config.toml
num_hidden_layers = 9
hidden_size = 192
n_experts = 48
experts_per_token = 2
d_expert = 112
d_shared_expert = 128
hidden_act = "geglu"
moe_layers = [0, 1, 2, 3, 4, 5, 6, 7, 8]
router_score = "softmax"
normalize_top_k = false
routed_scale = 9.85
balance_loss = 0.000115
balance_bias = true
router_bias = true
shared_expert_gate = true
init_std_router = 0.0121
lr_router = 0.00068
num_attention_heads = 6
num_key_value_heads = 6
head_dim = 32
vocab_size = 15936
norm = "rmsnorm"
norm_place = "peri"
norm_eps = 1e-05
positions = "rope"
rope_theta = 16100.0
rope_fraction = 1.0
qk_norm = true
attn_scale = 0.177
tie_word_embeddings = true
parallel_block = false
extras = ["capped logits"]
init = "trunc"
init_std_qkv = 0.0431
init_std_o = 0.0102
init_std_up = 0.0431
init_std_down = 0.00622
optimizer = "soap_variant"
learning_rate = 0.00448
beta1 = 0.95
beta2 = 0.95
weight_decay = 0.023
lr_head = 0.0138
max_grad_norm = 1.0
warmup_steps = 50
schedule = "wsd"
decay_fraction = 0.55
decay_shape = "linear"
final_lr_fraction = 0.0
batch_tokens = 65536
max_seq_len = 256
doc_mask = true
train_tokens = 442600000
max_steps = 6754
dataset = "wikipedia_en"
Below are experts of layer 2 (counted from 0) of a mixture-of-experts language model. Rows are named router (the router's row for the expert), gate (a neuron's input weights, with its number), up (a neuron's input weights, with its number), down (a neuron's output weights, with its number) and show model dimensions 0-191. Each number is 128 + 32 x the weight over its row's rms, rounded and kept within 0 to 255. Numbers have three digits each.
After each expert's rows: a language model's description of what the expert responds to. This comes from a sample of Wikipedia text that the model never trained on.

# expert 38
router:125126113143212188142140085137167157067095166095126184095140180137115101146115143143118156103103138177156138164130118162157171200124096121136117104155092195172077095120117151095131182138098074165158105120177134132112165223173116087172163080083160119116158115145164167124108148110097152108087157120122138144137165114066149081147136170143136193060153154135122197092149137100160155149115171138119164116178103091200143144153062121104113099108138133141160051105147133129086110167137140170123138101105154098168097152087142201123129124143147154129086103112131114162119155138135114080
gate0:109090136183086133150165153101099144116130109136130144118103136122122092105185173132135165174118092125109155102153107053118098184047064146076152171158134107157157168121116104103164165151124147158100113159116157114094171114104153077077083109108104083095170115127110143183175076099116128174104117099193121113122190125157207116105083108094142133153156104073125119150099107121176164104118136076171171151083144071124111136126142073127143135159121148103158162147122125116059126138120127157145138201141169108173125176086156175069143126066142205138139119162124117194077138146133138116
up0:112107077138128103133153147102107189099137066152120140105114151124074034122142148112138157124134107144100175139148102072112106168160075105132100129129079122131128153171105138151137129161126064131101134113137118126128195099100117124092132128116131115171120154167130147178146076131103154144131152089206085141137187101095156160119146076118172169079150105139084116090107083121173215112152168068137134091082157114120131104134135092165124166146119155097140043157116143081068119137158120136119076201164181167154149142085205137104113105093121160095196112125147184154126153156077169140
down0:121113192146108098080158129102132159148108172099135060204134118117126187104189136166136082100147209103113139144149164130101153121120209196161117158160089095186134094157171115085118127103132082103160138192119134143120108149140116142130122133140072204086139095148152080111124191132135139130120084143104145120092117121095109125176167175167153177136145145118132111127076132119108164118106122170137064146133130116150119056188084153126136100181110087104120139120103092134120151152130173136135187068074116130159189101153118116106124097146112084129089084142094083095096137128174114044
It responds to: Mid- or end-of-word pieces such as al, ar, ial, ary, one in Latinate words, as in univers-al, perpend-icular, horm-one.

# expert 33
router:125112132119124082137109149125132151132145118128130125121127136142096137086135102128137147209074150127100130110186138097151146122116208148166168163075090096099083142068111097062156092086163116137137095133088120074098091084114197167158134120090100167162156135171180153134138158146094111131080186146213101125089151092147130110126165104163087158100141108133132130109156159085139107131080131097167127123149196148113083104062078087079122156156165144172151139134093171124122148102116152139067151171103074141081168103163128073126130107160121198150102139125048123066173183129138143120
gate0:127118133180134146142094156097145069189181167093143120111113111190110108169126128174148178132179137116112137159116139089168106160109134147100159146101110127103123153069077097122140157165152165127157115080089131103072111104172155143119108071119110067091162075122147142160051155129120155114132134159157119127112106142112130160145094143082195165104100209104163115110119175091161144121182130122132123130113131129148094124081180087135188141139138070145108115127137118055148124134122170116070141185172097122127111113158120100208086158090083146127157074163059067138063117088081126167
up0:082101158230157137146087170165148145139143122119140140136127123132083135143106085168164183153163145122134130142158123111147107098090143144151146159120114101111082213136152070121089152161165153191123091083098100096123136113156115113138112102133151084137125092171154112165094118112149156103172165119125116137102159122159107198071092094069150143121086108154128090086122155075127158134188083124142178098158116186083054144117162054124193188172181127102169136123106096099120157070121133141053134151137109224134139119162099113128133109132149131106166139137119142157131093131072166155
down0:146109184052104079160161142156144099169158121148150134155166121120168148057133227126103114143127171151145106110063164176080148091092091140110076123178184146125137098082141133104104146098123118134093136133113128111084075124065131128149177162112105176132115142101123127125107134170147134134144107156075127092088127151075164098135091168173094133128151125137144162100121111148131103177009157193104093163125102120170131170181117116099087118053095147128094141140153093109136109085096097090136124146130137104124124170140168114066136144178128087145126165114065113097134083102132105067
It responds to: Lowercase word pieces continuing a surname or word after its first letter (ow in Bowdre, olph in dolphins), plus infobox labels like Binomial, Spouse.

# expert 36
router:141129119142093109101118151137098115181119153151143152074204120128188123160124126170112142136086163139096132137124142140119136117104101133161063177087151135158118090153138166178117116102153166116126178138105190119112187095126080135119158175111182093078136120075095177127145122142196130151109148133071155062141087136170104123101112116125171119128145155130123103156168110172162117197116110103111174098144145101147091141088175119147161187149126132138158143067176149130103155127192066186209108119181111088088161155165103151138118121181109086117147075186191093177133125106154192133
gate1:128135161127164113180153126158151148177143080094155142130135130036075171144095165151107128116148067120122106172104123179133160128093112167188103092114127064114100076122158103171108077171117137100154116143103097138125171133119120134143122118149145163135114126107129172138088127173158147117128166148144119106122125177094149107165182137155123078082171111132092141128140153167049100071085134165149106094163061170102172079098083109081176124144071084147124127208125101050167125102151143100135115068149098087113128141127122127072159113125154100181134159119124099118115080143203056136
up1:147153147108079143141120068112142096118126168151118105147105193205164112124162114080098120192119159137119158146163100084134093140206113105094110172152127135124156154057110165118173166077148107145073105130157076143123099133126115098069130150085113082079123137168096102076156106102105146109103131105084132165103097090106119142082071096162129166111122162069146152136107073111128140124184159120132133141091172127183076138131152132164107097118177151103111144059135089200132142167140124129098114156122151174172136099074102124175113181104087141082116073168172128134110157176064176107
down1:110079088133122140089169154130152097144126092121140146133146121082141112143117212107085130141099112108137137097089184104073220092142108153134070135092126080138183118112102141206114071122137182170165078117117136202069138125144101107106111098131093114113134154116098142128112164143066078145086113084117101159099072131147158126169127123171140145134155122102135153156091145128123132141138144166125128205139120133132180111119128163156155137135065092168120096110107177126169197153084178109133095139167121026159155145120127105086131053147152081165107157101094099149071114147102153087
It responds to: Determiners the, a, an and possessives his, her, its, their, usually after a preposition, as in of the, of his.

# expert 1
router:155139106111150092124110147255110096121111160100135158124182166165169100129123153183175085093127174129139155118110100130166124159125059017138138138155147067176136133159175184142126111182151148133086106145083139144080077115087162094128144152154167084115174119182077155138156093128134127159167077133157108165171071170103129094141102115133151165080116129106146112135100110158102102120139170157121087116110072137152111141165159190141154154111136159101087130062164055135139126110143145090187143133162138149181142139108146159131081116135109095157108068105145146112152128110134160131
gate0:129109097122129089096110083073148131109094152180139163136123130104177132154143105133148166150121086146127093099142128087157084113101093117132188104147125145152155145108105150125115161128118180175137184106099102124119203190102183110127136050073056082128176163101121097173134107108114107120127161105127122192068099164139105106058122098133171105120124117147190145117093053150176066087105173113076136160112109163147155128114097180109107137156106144128152100121150168140179164082090154119106126168133142141145096149067218132163108134109101151112163052157093109180159084125161145123
up0:116118123170127158128108099139131144110164164139105221135154072072102127080102093110115136145123121171137137117148085030146164133130141196131108176087141131086168193192146121117133103125152108156132169091120115100112166136083130152069130097136132125158141066202153127158132125121115073131135221156152067148167146149136105109168141140135139117091156109124084132113126076090145154152133155169125146086105157105132146131096088172123121147145146130094186084180119154065151119118136133114078150095128202156112136114058131169090089147147115174136198137176080117210131132128129158094
down0:075150174112137152122138126098139140092183155179148115138126145074127155091134118123052123076117178170143133138104127089097135090077063114132067130147147147147159071113199161110126146162092165123093042185132093095058128122177092163138187129107110166154126086120097113123115129154105093155146084150112192123091122135120143145183110144091148075124115141103140098163152156144138140101160137166107070123129150166168154124133142164138121199153090078084078127165121149101186120121156153191097154124085086104178125136140136146091129128152117133139113182140214117172113049110113108095
It responds to: The blank space token opening a table cell before numbers, vote counts or years, plus Cyrillic, Arabic and Devanagari pieces and month names like December.

# expert 11
router:087100140053121071120147148152152104093150123096150138126194101148100100146120150192174172064142148097157155099143123142155101183131143114120102156132160113124087158154125191194152108121151075114084149144157093136086155151096085116140137151120134151170128162142131118157108098214118155081153107115174137187170159148151118087141109110070135156135096110134150111161128089177135096209169098125124132129187117159075180100122113164155114141113145091164178165150110174150104130168131147113157120133112189164199101094097175094092136194169146087174130174077181164094145098129107124135
gate0:104103116124096089140162187193168075137123127123090160096112112147170112162122136197189112145123127165085067153173129083156114157077125123085131116111158118159140131108099102139107096145156117072088102116083180151129168096111181136130130090094122038066149122126129114121085157107110109138187156170157146172106127140057201120115144142099098156149125142059213170138170104095137081148099130100153111162126085088125154141131166131130143154172113128189173175158101131074131149125106074134068124135144127120153108153099107164096147140156133166162174117176103120166131129076205127137
up0:082146151118099131147135147201143129138143132119123159040115124134134143106147137162188125155161178176103094135131121102177152111135159135095117124132117097155137139124098087116118059167172103101102103140070161156115181060079137134115136081092157032079157146136117191140117138122145081154146148128135106204105147128103193150122170107144097145129125138084147149136122113081157108195106146115173123177102079121176163171109185100126189168192084162112188116085114121040098118115138080180117083117153139133174135175086137158091142125137148158134170115120090153153145147088141109134
down0:141125190126152096209139107122173103126130092098117138132150148112141153111108118141118181123111154120189138089125142165133136068157141117180123125134134135125118069110172186141112132116187113108157131105157169157141132162148076167142149098175104152126115124147102087100103129173120103110073098174074145088131108165128100084118141135185139139130144100163149125132182067125088113110108100109125062128115185150098129143143090215147064103107130146138081132119079140192194203103115121146154175211114072107087133160111086131089134049178133154099132186083147108089071133090148145141
It responds to: Single digits and short number pieces in scores, tables, percentages and counts, such as 3–6, 1–6, 6.7%, 7,293.

# expert 31
router:097122127101083182081139137064119094137139110052135161128166132131163057124082140160131047084067139169157181126126118129150112155112064088096106159146172119124151184156177196110156143148140192090088092109140129110110100222113132079154161126149188095125152168181082159147124105164130193149130086142109096162153109125111106131127105101115120093109157136138137103148156096152114109122136162175094105117085121081164106136177166152147150152139110104120121159111163214164159113099144163126204133138173138137211128156105165145113126107118090113124151085120111179110144089108099124119
gate0:124157106159139137106122117085128108142167085118137178111085107140119060191182132168159093142140096137094156092177089140215156097094157145069093107223146160151166153081102143198128127122093153114128102151101128121109158125091154141109104106067117066088134116121087147098164104094082096143153118147149125094133114142182176107110135139099151133115197151119144166106090095167138105136203109098156154170079119086141158138128179136127140093167158099111145128146124143138069167119118128150045125132122120121134091104108185143135087086080138133153119060130142170153063071068128114173
up0:140108106197104151157137154167184148131159104167133128120174125106120104113095113130111148124174147126150118117120096028157145151152174151127136148152183130088110170137143137174160115122171135163144149131128181140133169125132195130041129108145130119165194078156142131146153130089112125134118136164160154100093192122149119194153134125116159121144197065115087069072117111076175152125139161063191150109105132132147132160160176092085146133156147193074105126147174173123146174125133098138086071073109174140153164107128177142120042107148112147138103127193127118165129168155108159150
down0:097146150088175139120129150092103159108076170073138102078126165133150099174099148124159088124113178092145080116103098145100158087111111138118133147188128105098167065034173130129094113127125135123069139170094107180101125148139123185123135145112106193159133139090120151103096121139119101127165088148084154184132150202129062158158126122126052148073122168201084145141095112110146157135083111143113099119088159124157098062118139158091155100174109106135115136155121208095156147144099126117164120147136087089059138110135144145087117124204081098122116155106158132074105114056146117151
It responds to: Bare space tokens before numbers, mostly in statistics tables after pipes and in dates, as in | 0, July 5, by 2028.

# expert 23
router:155101179118107086123126104157120121176068142169121116136116157136169056127091103186089101127200176086122159130134192104124100134118127191185156114128149026092136091126108117140140126161146068124148107161167092115123097105119144113143115094118148089129137113169131100181162129165136153162081099120126104063095149151117191136077109124160083138078212101121123121086101181134117143135087147129134110153159067173191137107128098077170129160159168099147116079134108047136160182109111166074153096149116152189081125127118110137186105175128156125115096138129149165110150125130152136161
gate0:158086103174078112124161101169109143183098115155105171119117156173140094125111116153153092144107116117108114155171139170175092130113071114112142133103146112136167177168109123123115216166144160141117169097112126140068194146090113145127122103152079044078108139162109099094101099126149110134100156131099103139133081135065170086171121062096116120125113164106137170122063147170189077029145126130165150142143089122094152088152168104116121090152119123130177140149130095116147120084113102121111120145115172134136087141043223161163105163087150171180141165162124121149092156160113125146
up0:112121136143107140152085131152097117098168123179132152147115120119105108060088159128166139122131091161072142115146082103156095094090103138094129157100174185197096188126131125162156126165100097159174176117071122146100110154097162162121078124137180074102064096156109167106168046155104161081136178130121075101126135114099155143148137123080102134081085097176116175156115085091126114090123072159177129129156122075109178188095139101141173130142164154103134124149132083149067132151156103113137094160107188181107144104099129104156106130064177198156121164160142180178129132123112133160
down0:050164169130138114054142086138138113146114120058125138120134152065109210116098109140133124138110182097152091178107156164092172110155138088129102125160076188068078134145089140112067113109101114153086104129121161084136078144097084156169147166116037162179159115094117138149152139113133066191086085197101166130126100136168067140150111105139128097145136152146079120168200143131162119178113131153111095138085168158144128111173113148127122159139118122175077111144117189128144119126145170090150184144155113111104126127165118168069135118124119118109151128080079120130126082125165167100
It responds to: Vowel-consonant word pieces inside unfamiliar proper names, often after a first capital letter, as in Y-el-awolf, M-el-ono, Kop-p.